config.toml
hidden_size = 192
n_experts = 256
experts_per_token = 8
hidden_act = "geglu"
router_score = "softmax"
routed_scale = 13.9
balance_loss = 0.00939
beta1 = 0.95
batch_tokens = 65536
max_seq_len = 1024
dataset = "wikipedia_en"
Below are experts of layer 3 (counted from 0) of a mixture-of-experts language model. Rows are named router (the router's row for the expert), gate (a neuron's input weights, with its number), up (a neuron's input weights, with its number) and show model dimensions 0-191. Each number is 128 + 24 x the weight over its row's rms, rounded and kept within 0 to 255. Numbers have three digits each.
Before each expert's rows: a language model's description of what the expert responds to; "comes after" lists some tokens at least twice as common just before its tokens as in all text. This comes from a sample of Wikipedia text that the model never trained on. Tokens count by the router's weight.

# expert 40
Description: Final digits in numbers
comes after: "0", "9", "1", "8", "7", "5"
router:125100140084099104147127140110124122096103115126103109088138124097108185130124169147114141120169103169138158086129122163165153148149114136095131168134123118140137169119146152109140151113118096131111162108171136102108164166164112131137151116127102127152101167182117145121158117146094125121167170150132166116157074164126131142157170143110169113098099130125115134159107139109160148129139110123153156145106090164105106138107141115126133143128138068122092144115107128136126135102124146146133157163168125119152137121133166150136105109095099159158169118091158131136145100139141181130
gate0:118141140118137131174139123119082132092082114120110097136113190158127141145155157163170205120118140120146147124150134115145149144095102124126148132143113127133115162065130163158136102108133124129113121096109118120122127171137118127135160163096114128114120115182131095147157108132167162123180144104087140114126109104123136086138124135177143116096134147088141095116159114118148176153136122122165093098099103135119118134130124108151151148098166111136138136112087126082141169106133114129090103086158124144141077147113119118104088096112140107133120129132119134138128122136196117119
up0:110111117137164160131160117108118105156122121137108059116130125138134109116122105096124138127121094134129135105109148163090135105110120167114093148102140157133113153116063132133123097122134157119096121139120109137107119117150129083137155170147111097132161063121120124108116112112126129118104128135217090164155165099127089109158154124164177146112141162118108138113098124118103157158102136148107145147123127172149134103122113129142126131136110119085148141154096057111122125132151116100131102121172168089126165121157115132163137099104109111133095103136128109150111154130154166149
gate1:143162102074146102130119094118117068117152122121158083100141129113139118117133139095155112142132140116149142137122159124098129121144079141151133152136096177127143094083151109168105160123102117116128126132102088092139120104111146131149136153087144072164158095067114099138107159139146168124133133129132139118110113140123122111139088075110098128143124119124103161165126119049107137123089090104119144114143125136089092167135124130123066161100107093091131142110111120130116070147125136127128155165121099130131143144164136111136127146126134136139087128152134107119116104126126098129
up1:116172163104111135193142129136144112181117141083143118117129139131159149065135151132117133127106105100145163129118105137094095164118146102086124120138094125110160113132139150114105154103079158169123117162128130118088155121175162135136124130168195140124124115136134124179121100107147108101139127084129177109126173146125113092112134143113104114169134159152155127125093115121109153090136130112108146132144131144105149118145143096105151133121154162144169148080085150115096152121106133169139131117123144155139162131148125128116143128110151135089103150137098159151153140087150157115
gate2:126153107146170126149089124132107171139130102154087130161170087132108121091144139168131178136156130113161109130095098124103136128132123133112143100135124121145130083123128127120151130122133132115133128130169085122134141133148136094099139110181147152093142149174087100125080131160184170112126145124133123127070137111149171160150113129142135139151117128167184106110115114125133096134123106154110146089123126150094094128118117123136129150173101138151148110129154139135193126162145108158103122133135120126168120122135135172133092105148168130113143173088106100128130141186150135154
up2:116104115107135146090109141144133142171097124146084150167131103070103110108159124179156143144143134132147159132110123174148104129152128166149159124129090132156170164119101153132137105135174106145122097118094120130130094122110129169091120095105138127158135166165111131125113137092145159138098132126095115127162152137116126089130149158159147114122139112144165127109128103111135078154123050124102118147092124120092078146132146095133149135089091119151159123122115148084132116140113077113111107114111131166145114158111143107099103104146122091082149103120119094139147115112113132126
gate3:136146137140123158098166145147102119120074127159158130180153159105126098110109139112178086140140118102129158111127112126152120085159086120110119145169124151141144129107152104127152147153125075125151143156136145126131131130107130138100098109151101114108129119154063136124155100145094167134129096124106155127138070119145155137122097077111102097183140105101135138124129097068124095133115152111165159095157095166107131133128139113154135105136129120099098112094104116152144063109105138125142148130124150113131101123130146109126124176114119141128173116168123087105120112121107090128
up3:079155083149111077103098130121171136138109143111128105095103139114125098107152124123122123152128157178157155145127097127122084150128120115095108135141170155157129160106104111141138076091134090087099155157133091114134109116105140126158160131123126137132142131188097136111094107160086111114122130107091158191140119127165112115131129099150165081153149126094110146100152110120131125139134131099131126107126147155124187157164116149140120135103152127101120120145128128126098089162154133120127107147112118066133094160108090163114143111110112146101118117114113122134162120176130137107
gate4:153126141160162091163107079113140151076140099166136138140134085103124106104152135160113129099149129135094178109167145139155140130141111101146097148171160121068143111135105128112124122105152119131135161114116181108111124131137107108105146132131145105125126152132128165095164115145120180158170173153142135168103117171127135129126166132137141110115121113106102120170114144085087134129105141092136137120119081160139128114120124089086177110133125095183139162076150120143127109093132132115125128102131151118145141115143171148135113141116109143132163139122115182155104105127125094121
up4:137055114115089156132173103138135130154144111129129093130100167153117146101138145176117131095159099110131179135161145169164151077082142189096116175067114130144134117142144168105110136078133135105112158090143165107101112169146102132127136091106093134069148136133131127105137134143156143105120108147112116141165139120108121133116093140156160120132098143131127149147127107155099165104124121140152137132131118166126112133118114107131142131132141098120122137130150128157110122111099117133139182134126170135114142170177118121157122098137138157121108125146116110106086145149145102163

# expert 61
Description: Mid-word fragments
comes after: " ", " Re", "s", " re", "e", "ra"
router:102093134114113125146112146111122164102133136107124116100097167121089121136131149109131170101178115172126140154176085154109137130136138109090114137183119143118131160145147188142147151119096095127096147098139131138107163109169124128158150103161100098104167136140106122120135126134137111112135138138127143140145122140163078163195135135109169144104117124126126104123095143144141134097144134165145110136136124144120133159112159150125081147122097111101079147136108132127136114136090120123164132143114099102135114114148171166184098124088126128165205129093118117116168126119110116146
gate0:126103122125090138174104122119142184134159135144142097097158139160113106131142120129127134144146084093149136137124122058163112108144140118143177155115148132117142132145075104163099127160151149121130133151146144087122126129160123106088110131139114181156096125153118114139059122157132171128146111103102138130151110095108075184128112158140130123134164137167145096146148127133129106114164135119128132110103133166154119161124167140120093083119143145113110124114104095111102142098151141126107111116136117106128103107133148136160103128139117120099144189157090109125134076118127171096
up0:167153132133127110102121107091138092136125127107155114150162107128153102141196111087073133110194155143128118117132117135146122123084105098094122144075181129130105102110116172163120093115156145133137130121122217072095141142150107147110122100147118156120134140138130091118133105124098062121101115165129135114146097106101137125136128147124141110092137135129135146101162130133110126110202095126143137151137121139149118126116157113157135098114178155141113131136090136129127107114165109115140103130146135094158120116127123150119137105110122124077112147122115156117145133101159115132
gate1:112137117175117132133116148140115113121148178180147152091108118118116134128096148121095179132138129113086118104131109117080135151135122135128118120135113096115173153131110115150096171119099160130192113134159136105110140120165092071138130105153138099111150124124145103063159149147145140147147154164110142117135086157175102114111122151158137148098136127134125119164105141120153118097108179144156086124121086128212129118116157144112132111112104140112116120090117135118124117098142126144134093136142108122118119153121175094165133146147142107142104174155159129100131135167126123152
up1:172129120090112141110129119167101147143120112089098175123124112132134162095127075132143117176100087130173107170089107106099108138127156128169105088149107133159112153165147136143135145126122125191107104151155100107120166140105140147139150138142140152155177103130094151132173130116110117160124135117129159126127130139107118138127163095057148119109139156111129115148104125107129116137088133169125137134098185114161178100122122109159143173110097109085132130130111111169157124120119157083121134073118114120108122145148127142110099123100133129113134138138142173122115130096114119138
gate2:177161145162103118136126168127089157105165150110112168137117095148121110178140117117127132117147131187095131138140094125140120127123141117129119105156123124160130165118103153130167069123129115150120130108106133156112145131138156135187142124141107100149168118098109123136125156109170135159149123105137154129128131124138120148160159155127132153129122155108148095113114092109133064102161104130140150133084143139149121153118148131130101116148120136123064102148154145140135088099110077091149136207093132121119147143116151144121106113092123141146152152054104111141155112121114108138
up2:122143141075147130179134140104101164171128090148130125125156150127116130127133133167175136116096123120097113177111124144127078127145165114154130121106073147149135144154139146132103170164134138111114126117139192134133158099143105133124177083078156122113153107143157116123114108113107116143188167126175152128101125121128128110110096131136144127110136114106112138100115144103100124088079118123091111162160164139130120123149171109116145123122132141121134198114149148115117152149121163160130138114115154133120095094132125095111095137179145140151150122145158150140102115106120124076
gate3:129126148085136133151103159160117157153177115170090125072136129158116104146115162149128173141102122180147106114142131175127127111107146113121133115138090158106119145122174160084145172148142111068122121123140118104111145119168097107136146133123107139127142134131117121115126129106135167055114167104127150081098123106143076119127122159131119123113158139131125081089132119108101100133132148127082134135122178112131162123130147134131134129133129152133103142114128116121172133106108125128114129120110156184121091140129108114138111165118132120127172057130148113165140111187135135152
up3:148112141129124119149129125116111122138167085125164135107141140110112144144101128159117101115109117114116123120130161119041115125145147168091068107117148135121133168100132091098177144133140127128117103131133125138092155127126127124127148088147109155146144164141164131185085101143094139152128173136096122149153120158130121087088138140098121173121150138117143137144158092118147137143086123143145156168129104125110116093149120134142131118121149130124176078139159116168134128121155123132118124095151107154077079161137126100165101155085159143148095147162172122169130146111115138140
gate4:128121119063155141133122117135123109137112115124092125111117163121136126134113116106149149126135130130045132136124111162130104158102143132087128109117155162116095125128125152153178122145140121099091183161111131137152093159142125123141074113118128122125111130118142106141097085138149161154099128127127149157102162139106141111134187099132115105110119129114102119148130107186093163133158140121124154115150099159099101056134133096175159142104151154141100148156155124109174112095143157144156141139117131135137106138115110148117136114099125165185135128133114120102095073168119151117
up4:105121132113159094131104123129083128141116144057161093148136154135114090140110124140118111148153161118128136074170096170102087113125139093176133132103119172099131122120125107158153146162161128094083107135129108119129143113114150135100123120091116100107146121147160149136139097139130110148145145107109126120118134112095114108135084115141158138166119132142149114150137126158157151065133136135133135071148089120099153123086123114122111157123122148116091137109115145111110106186115108112128109148166101135109127110170112148155170083125112111154136145160133187125100120112086083119

# expert 43
Description: Digits in ranges, scores
comes after: " ", "–", " (", "-", "/", " +"
router:131114153078096127141095150126118117071113104100123097110103143096130149142103163175129143126130113161123146114131094161137137139175139102094125171155133125121138151124155161134081155118129109157114150102151132075139199139144127126145138111135124113132147152157083124122135113100115108123178154134119156118118114148118104133134146157068157146087155121068133137155132160124171138117139095180149130166145069164082124127121149129122084176120115121122118164121120109121128136110116153143180130129133113145145104147139160125165086103100124143129153123104154125126136113144147142108
gate0:121132108133126130138169108131139113124137143124163113117144187121137117129090106128098142124101098158153150140097104132164114172120153127109104123108151133129127137134134159133146097108125098179109099131139111107104155135091162138107147094117108146149149134136147091121151150171123112150122083113131157095144197132094107099104142143101123106154144154079120147136109107112114133139133100120166104140143144133115111095166146157132113110121151152151146100155121150138158110096087163162124096125152140120167136155103128125181110113129136090169013126126117152125098143138132106119
up0:119171155116092114112116178130185119110131098115103137113162139110125165102090178164136122103107115151118099138126127152180113091085114128077147124148134106127123145132159120094149143107111135119119140147134142111107108135066096161139147119147135113093126105167132140126131135169098110122082098105097086113091154127159148083121133177160122129144131123111152108095113086121149170156116165146115154136123123119127110075144139101125125130110164151109124170109121148139147066145141141167117156133147126102097121139150075134135085095150136119122110129107094132125129110100144113114
gate1:112150176100085107106189149145116096068109139108085093150113102159123126110156105147114176080153112128104154155133144117120119121108108114130197137136146091163120102135116134133163117094145089085145118157176082134103142167161133171156098154126120172145142107167113123069123119096149134148122116109091117092153143146167125137118122130106123134115101160083094153136128105124145118102151138102150138150137151147117117134105125121145138144162140141133122140159188140132142128107119161126144106133133139154127141108111133140108134124094140133107137134090149175150147138155137137106
up1:117156144097139136121151145121146135096124122122126146115139128125146111099141122124124148147129132129129080122168134143099114143105162136114155161136130105119065154143125145170146148133137158162085113124097119077107161184167150128118115127093158157116131064123148141165129140096152133067145134135147103138107088119158124107108083112126139152125130133127080129106141121110107059158104097136130131127136127100139112123128110087103104106149139159155128094140150108118149101135125159133139120147113134172105114108130126164169103138163163165144095101102168161110175180178135129114
gate2:187138137113126102124132094152128190089153106118093158108153147144099135107117148158136163103119161111134117133121112147097131083111145150159168155179101149105126098123145167138080131124148138167137130141126112143136160125102093171124146147164152174118086142118071124100135128101142135129130100154083140128148171158113094112138117112132142119145147143141149139135111165170108134149135126088132124135118105154147106115134101124081135114126126151167140173155111128075173134184124087137157130147102121143134135101127093097151128110163150144125125118129170156111137134171134134120
up2:123118150095141150127168117139103163133151169128173079151114124086139193135122118168113147173088113098129141151142147123149093125140088135156097120108128111117102154154156170109127151138169143112145085072117114112081144152117141148166135088121143153151133152101156144132136117154135116133124096115116153126144128139122153083114111124132146085134104122168087128125115142145152122168130179109129126139093120161155172110126128132092186113165135136123133144105092173130150124160148140169118098081141094140117133109130130115126170128094161111141124162156139140112155131103142124125
gate3:133168098123100070143101141168107135124159128169104151116151144128091147167140132098097139128114152128143118129133140136146162132154129112158151117116071170140119098147121111106153116123115098142090092166107125124113126075163116103125102125130139099140115152139151128113154101105140153110134138108110123112152136124141130130143134112102118133136134114086117151162101164126113142101154126148139137147145086113149150071129099154089117143170087090072146155111173119128152155135108123128090122147153119096118163128177179161169144130143098135147086124130108139155145123148091062152
up3:143126151083139163133130149135148137137092120153126061104086114126127120109125161112153098153147122146163129137126167130110171121171123132120077119138137135113122144154105095123100121094093103055143099173114114121150158161138114154126084125133087135091131130144132177097106135127142157106130143119161108139132150117155120154147130150163146071170121120125116080103130104145093122115149094129135147131137121130136165145105139155117146112123117104082121124167135108180125092125174084177122137134124144096127124114111105123138157130194085139116119138132170151152144134133130142138
gate4:175119128091091117143139139150171092129118122098088148157078130154120116137149092126170116152135107131146131172142159152142142105149096097116100173136134167094117119142180120166102114114149121081137119124124132140142164137126136114167097171147130119128135130134133161189091121119101082114148124126114108114136136134100102117142132132119136145142101144154144126102128139130166145181111146159105110114117141124163148125118162131122110130106133147128122157116123120124112124142105123154167158125158116180091112130163093092157070142060146175123149132095131127138164127099088105091
up4:104100141137143125154180159126112149121142095099145120134162146136114113126101123119110129098102116125133106156138143148125153135095103128124095135162147141115109080147131123105169099115133110136131132130131131125082111133143110089081150154095163138114123101105188130123119140150088142105134154113151134153129141105110142142104112120157161093123122137116135107164084111111072143167162177080109128131123161135097111152166156107137164131128137135093120180151138143148134138153186178160160127150128180105131139135154106163162153177109110173151186148136144117129119132113158139144

# expert 27
Description: Table cell separators
comes after: ")", "0", "4", "3", "\"", "5"
router:093097135088126095123101120106138163076133124124074122085116137118130129132124152151100171098154140127134160128131125168122120123176118129127084166134115121123126154116127177133119164131109122148073137112151129121126131120137092099135111068132072113114128148128115120131136123119123123090116164129134143136146101171144108146132122121102134150086123158058116095153111137149144140128143091145170132132113125154104124138103145166131114132072078084136120150143113121131151121133054149142152139173149096144130125145164162130178104094124078134137157127124117114138144110123133176140
gate1:137140077140145117106132115088154150100150145178110075152116145118088083108117155170061095147101100114134098144124118175129146090123139134117156131141159171158136148097112117085157163172133097185144118141127142120129110096185089122143137152104128137148106180092167074162155118118108137114108107114140141115145158131157126142131111127094171127071140115092134144152120133149122161129127118119136145127137126125137128154139109156096147099095106126124130122097125103141098110143121127138155141143093139126135164136136143122135099113108120134156132177134099170103146138114136120166
up1:080098103106107104124131100113148123095133119138109145107144087138164124116128109112136134144141141121099115142143163098165087115147124154186135144083119118129104108103148134157121160146132159127109118122094111106141128117082115098137166152150151152107112112159117101100144132138161103163151102077139109097131093109066127123122152084119101174163132150177091147177111148134144089136142143115130086153117151163132165136098123117135115104146116099164137100154148106184169115124101164152123098118106112147157154118118144138120148127127111103112125087140117145129173138175161129128
gate2:116128149085124111118140135108129089131176154085127125174146155117108157107140155096103123110110128113136150121151111127126127111134143086098116117074084158145129144108107142102130110125138080145154122169152132130112125153148153103136181119110092135124138156123152116123154139125136085110108094140175180060075149087118115162099153096149152146200103141132075124160107136127120116171122130115126111139114120099145118119125091097125126142129131147138089129141184129097111116137125190116096128111144161121141107128125161100136097113134143122115105132115095131178116116123116122107
up2:135131168121152114123150106127157134115185113127137162134138112143136141094095124100122086118144101113101117128119110110164127106104116128128108149064149145135156109116085137114096105159171084154128134116146129154161118116077134122098145102144101119097112158159138138124135102097145131155136126116070180154106113091169119161113141131128135115130077123157133157166144159158157102126090157145139113120162157063121104101136125105109121137163114129138137123144133100067123188161139078118134113135124140101137127113109154152120153127129118101127135168124170134110159155134125149084
gate3:130120158149120085129133111116144176116104149109116107113186126102112160140143099108106134099104138105111150103081093105074089114133145132133134180118133113134115167107151147104134128117139138072105131091137093145160112124182121137113123146151118109164134093141140155141145166182109152088113140138094139085141113098114144111116180126128111093160108097154123103151131145120090088136180131112122117122141092119113134122114097120163135136182129112139133147116144168118150144127102144124111115092177127116123096095128151130107133141071126146151134158143083162131119082114108120135
up3:128147133140129175149153123156144123126146156157141095101130078071142118134151177135138122145083156147114098127177141090110119173130119106198094146138142152126100148126105137109144122134145105096156140087117115101148124056137109126142161090109126093128149146121125117117117147139149140165102147121157103153138152137124168130167108142143104141128132144132142124151151154143088145155113125132148155138135166148101120138152106143134130182122110087118134083154103149128104138106158127123096180097108147159135089109130155121169136141101108099128170157152129178125133091135116144094
gate4:114137127127134120152078149156157145121105111145117205076138069129158158163137130108099118155204106140117137162128143122113150163125131189126120108131055108138130133144128106145134160138094103176120110152055140113150157112128119097110113113170156127165130144154114114134140101088140125109158167116114110140141134148099103143145103132144113129138099149145145131156111139118103116085124103152120136131120098129118142157149108128122124151158116130114121156133133129140155148129102151114119080128153086117098147132148087127126177145109123122113146129078131121159146131073117134122
up4:137160145178112119137119154108198145150098118109144128032147113158155106115107109148155136125155112091131118115137106118156122118148134108174148102138104126138129133166138130096105096116130101165117163108161138121156082097115141108141141208108135122120144148153117117084116085128129150144141157152118121112130119090145157101139161142118168152097151146142104143136132144098088188108165117155129145184101094146165131134123148115155144103097150116129165136146117119092129152123175116154138104137137150125134144120118091125114132129098137118100123095133111133145143158131124124106
gate5:166121112155115149087107099127108135137134111116165164173132164110155163122124150145178099152103101109135128120141091147098163127106091130132104119137100158098141118096109166146144119083127100149121181113107128116124088138095137118131137133154133104149090139156088136200085130132128109093118141143136141132136097072122127110155116151156136097146087139106161059139152129133143155127067136146125138083118101114125086123107164109127135147128114100112120139151078119127132147151096139140081139150133129137121141149176122108136112139154117114154127100144174139103115098133118133160
up5:074160141094108153097119145133089128117152132095129108152087121104132142138138153139097087112099130114136154110113157165115149140112138129100093086122154196128130112116119148163131119107129162121110108165129132143143076118148096108166116148137106156124139133150096155102092134073155097160154144076112121140095152155112123147142158105125195078140146133127127167105121160130107094125112125144151148091107130112123131081154144124149121143097105121138102143122102141090102113118136139132094174117130158180083152143120133113156115135137140088118165126129103137141120092131096101118

# expert 46
Description: Decimal and coordinate digits
comes after: ".", "4", "3", "5", "1", "6"
router:127105150110109128124115143113119158120098118129101085123117116116061130137116151157119122138144126148121166086125112158128132131151096108100121149155132116133105186130132161132121149124112077123096140088163126090093196173134127138122119131135121085097145124162079135102163084120098116135154184129121147130132102145116120143155143140127170110076145117121111136128137135130164130128151121139171153120137073136089115167114150128144117185126118115113108146118122136127124095092124141176146142174173101098137109157123154136166128112090126145136174100111190134121127128128150156130
gate0:201112129092117139149161124127143130131100101148112138134169126141142098155151110114094117116122132124103142112156096148148106111155122138118140126143161115151088136186148144177105123104075053139125153100105173087135132110097104146162143140118145129175145096144158129139114146157127138097123115136132116168126096101152097138141137108136168112079134089134083142147141130130164144124166099116110142164147143120187143149177129116138122131143130133101133158115125128140158077112101108161118102100144128124099124127096145132127160168103186118102107130126123155139134138094123142133
up0:150154150156118096093147102141146088118118105089131131158113113147173124118090112145103149085118153106136180171076136107119144120113131145103117097115119123153162116127132146115141126133111174106175140114159164133101120145125127101113123164136112107130140143134116113120121190120097174153163139123129110113164167134140117179129147132104163180130119174106099109114114117146111142096120133136165107115085103158106087133114149131136127132106149158162135115153104138161084090132189126098122144097146114129116109104108100079085109154140139177149118135116122114100120140170140144126
gate1:169104116190139140088116123114142142110122135121109162133141081125131126110115094154159130163168146134171105100067114158110140120101055113153117190142155126134087113113093112113156153104079106123124150142113088110146112123142163125104092110133137077103110138126085122119123095152097113114134130160113151142141128089148132133134162125137127124128108124137144130119138099146153079113103126122143161123123126168136101148068134135116136192141128116146120082127111148100109107127149120144126082140140191125142114111115134129089157108121115106132115120113163142107108167114143112103
up1:159127115123132150128130146142103112160132120182148162086111099165090124147165119151078173129159138119151087151121107130113178163081114132121167132179099144110142168102122139163138137122135091123132140094159160096115150103152154148131141107132113106148119142173122145083149109107102136136120172167103115127138106149170124130131127132158090122122133106108134071142178105146210160122149130162102143118129125155146096102098130068133135178145133103121131145116134133125140113116118112096117096134161137107098113153144113123082142148125149103100125137122136130116112144129127100132
gate2:141157146124136103141160127159177105116151114111167193153107150142171164116150120151157126104123103140111145133137155144128105133129138082080163067108126145104098120154107171153160132136146161130143178161116104132114108130121141100171132156140149120170125109127105112132120104124105148135090104172128120130094128138064149119120128117126100131179137100114130133117095156098132126133120126173095149108141111068101128116127132123112133103090110138146136120154166160100121128163139124183117128146184102119108144126124122108117081113112123093096135129115100129108150115112070140132
up2:122049093120126112103101092186118137141130137119114115100156120083094125110145175146159110128141128124116155116139139171123147094138120083115153171151113086141122129136103131173123127137152145107166078101161122113115143132124126172137072115097144119095115157118158129160114107151083119088112136099147121125097131149108128120147123150152106106144131146107057171152148131150127124157141174122138117076135115107144129111130106152128117156109137129134176100161165087103123117122143134158149104103099143110091102123134134070126131127125128135120119121136137110139160141125091088119
gate3:153109100118114132144121088152181122143111143131115108107132178120093137113132126151170110134126136140174131132138099113085125184128153149087157133120100120156171164161130123112117145160142138114099112107119151122099208154118144145115118116133135112124163113148088093105155095132106099114134144117100153152134141164113104151133139177137139144133157119108157151105141138117138143114092135149137122153139047071109121101088126108120091157132136160124122129130104122115134112095091135179104155139149087109118134127121113150183103147108168127145121093141140159102134163103127143133
up3:128122181123121146133125149152119127136120096135132114136118100095114094133163127152125131110129121118117085119126115110142157126159159122082150087110118125129123165168138144174108132097112113110141127162173111089146132124113118144118120155154115157092105134133082118069178129133114149151059175137140140165148129090099110150079126156149092142153179099132116130121157120159134116166145151160105115113123141151143134102161162114112087153129106123159140105091112107162150064106157131140122111128113143101115111115124174149129126142145100097076169135133139126126124167156154110146
gate4:105147125122188112123127075115120144148102157094147131121111136127148130093112139148066114153134156153093132116093124127137144076169128081114109093137136121133116146171126108132108100103144098133074093162099118148101115174117141100122077105107183122104119154119141157163120137142125124112125161105130123152114128106133149123108132115130104122104164164112087130112148152126103099122149121100164139102148093102133110086115152152089151154101104099144126075156096111116104124124161085162093121117157109098166132108141167133121115122117133120123130117145132104158103133112130149067
up4:112155165148134178102141136099138155153120122052136098133130126136156104100112120118140157118116129109127086092152139135114085139117189120119134162102077149155075179105133105135127117137123131156083156156168112158118142153114129149124130124120144127111111100128165095089160116131125149152141115127076141101147140102146151117132153190139105137138094121145157105107121133142169131122111129080139142133121139111125130156129141164139145147126153159147084105143081100113144150098179131116156126124132111116160104140114178144164124118142092139158097108093103140093151131124126170141

# expert 21
Description: Place and appositive commas
comes after: "s", "4", "5", "3", "6", "7"
router:089106189082118142115140120094106142059099114121107113104145144095120201143098147134122144095155101163116131121132109138138123121139114120133123142146143133114151156146127145106133139126134101146111171114163167102124139165170103105144125092136103100102137150145107141110123125130083128103125156121130156151111079164146090144122171154101138128066123155106124128153078150126157131121161069149167099135135121156118114144119136137147129158124133094119102135113107146132108109116107147115161159168170143141162118143142165155158105089100108138116147116123159123136128073133133134090
gate0:125129102129110167098108105163165156105130112130085151080141150116117117144144116154114129146129089102101167107140105126113141142143087140125176153081153152106135139118137174149130188099130116105087119094117133102153156138125132076133088117123113148118138145116160124129116149146165113147135140128127124107120114144163155133108120109148118163128093142103139142148149144118151173137087109147153105119108107160094154132139125140102165145099154133182149123131110098080107125110142149127113140173160140140102084088121126076148115132114140047085130114115121123140098105099167124121
up0:136169106155111138100078104111090100096120114105197152121140199094119128122097138109121127113078125121121147159095075139151141132109114153077137118131121129156138135080107133143107098156171112125115110095137136131119144112120102128091108095093104130143153139148156152146133113109150110135090102094091132157083130092168121123154090092119137130105121095115130156146137161162147120129096124124151111121112166111147120120137148149142103143105108112142124129115113157093122149122160137132126133116095077154144145101168112153183141116136098125134100114152123178153107116130140131077
gate1:108122182109089155111117167153121165089110108180142144164159121126142146125131141144151112099099112126126122148128154107162168146154108077125145088152099131140122122112101163168116114103138120106170130122185121112101131114129074111117133122154145138107137170088115133104117119149139153173123104116121088175118137141070096168135139148147148138149127089124131163093128110181157092154138121084142168128123112179139110133116175123118152133154137131144090164142154132133161105167122135158133148150147145121133147135123128140126112136123128117109138177154121102137123137148180097125
up1:138072130155124126126139114121095143126153113104138080129090106106117088078129139143117143104144146131145128129134183159143124116087103132141095120162116127108118089166149168121141107102101152107122126135128134157160144133084125183099095131108109116134151111140134140088116142104138137140105109110115109161123136104159106134110147120119118130136107158143143069107099161127121108127120171115106126117128117158166157115106098126119118107118145115128173079157141114154113116088169152098079140133128208143162161115097126169130134123075074148127171151128128151138085124124153126136
gate2:100081174127136140144133122120077128133063143145114103127094143177128133127130122143129129136178144085111115107130112142118138104165158104119130133144167150093117143166125152132134144119090140124151152138114141159147120152097143155129149096141119131090110116093092178115140141110133109118105113160140154132130129112137126140130167153162118162129081117102177086159092130130157106136153125102131152114135147109149124142105089153134191149139126088116123109104147091101129125098143163104124102137169156111123091144069164102098147130076109107084153142117124128107105153174138142122
up2:165158133128163101169099159131113129099098141160129109133138094131169154147129130141131144160141151115109133128119073073128122136127183120159143076089124097105120135101112138176107125147138149122165077093110132129153098099156137116104159113127139093155175126150121109110198108141135140119167138118090085142118138143122104088105095115131152126133135136151183116112112126141126134162107155133119123117093130078158106154094162125120102136128130138126062092124118156119151118095133120200118142158128091144129110147114113143129156134092117092127118136141115119102124108141117145137
gate3:122145149097122156146112166116099126083119120084084155110151135133132146115149178216109083082150095125093137131119138158175129094114175142100180140121116123144127136140141100107168153147082163121167109133109115129135103106158148142129104141123120123113105134137128125128095119118098107092131110151125119077101158129101161138134167113150153106160109159133143095136108117108140093175137117132135143110113159145117157125125111142156138121113157157148164138125165092113097093127100127143118127140140166108129075142123139162163153122166128123093122146113125149120144126162149171127
up3:128139143138123142127141129119115146141117146045084108112141094151186135131114165137111122146160099098077106114168107120183135142112079143126120152108090115110144151115108103149126143127165137101158125161170127104127112131105171156139172099137129080103116102144130137135099092128158139130155122104120094149146151153163159139105087134145095161120120122103145114146111133115144099124132151150126112093152142104173079127118136129134146096111082132132148179093123113094102128096153113137121126113111134139105124089107155136119099124093115098100146110174130135152153180109105135112
gate4:152147103142150035134104109148149124148080115106140127124153096155121139102163143153157142109129151143111112122121155113087108123122125189112119112135120099117117124097136181118133089106137113132098121163126150107112160171113145161148139128091145112101136117126133106164128156139130125100125133156101130153124095148065116079086099127118180152141142109120126135099160133149162170149126110126136102124086067125120144091168132127167114146133126129142130114142124149174150096154093144125147156125131129148128125126116079141122124111129123172091123144178123156144083122101131118110
up4:117150150117158154130161143131144120093121114144143111152141131175171150112132143114144122123127107119108111133088119155150104088155125131101172142139153121168131155129140121100127145121118146144129169156150147078156159179108160176080144096155096121122121106152105105101137145119112132129151097139085151162132100153112110123100132138103156141124147094130147151135103099137125087094115132112140142102139117103122126157125160114143104174138115116121132140070135117189127107145104067117183139126153146114099135133149084092094137098143135112113096192121142133071152130137125127086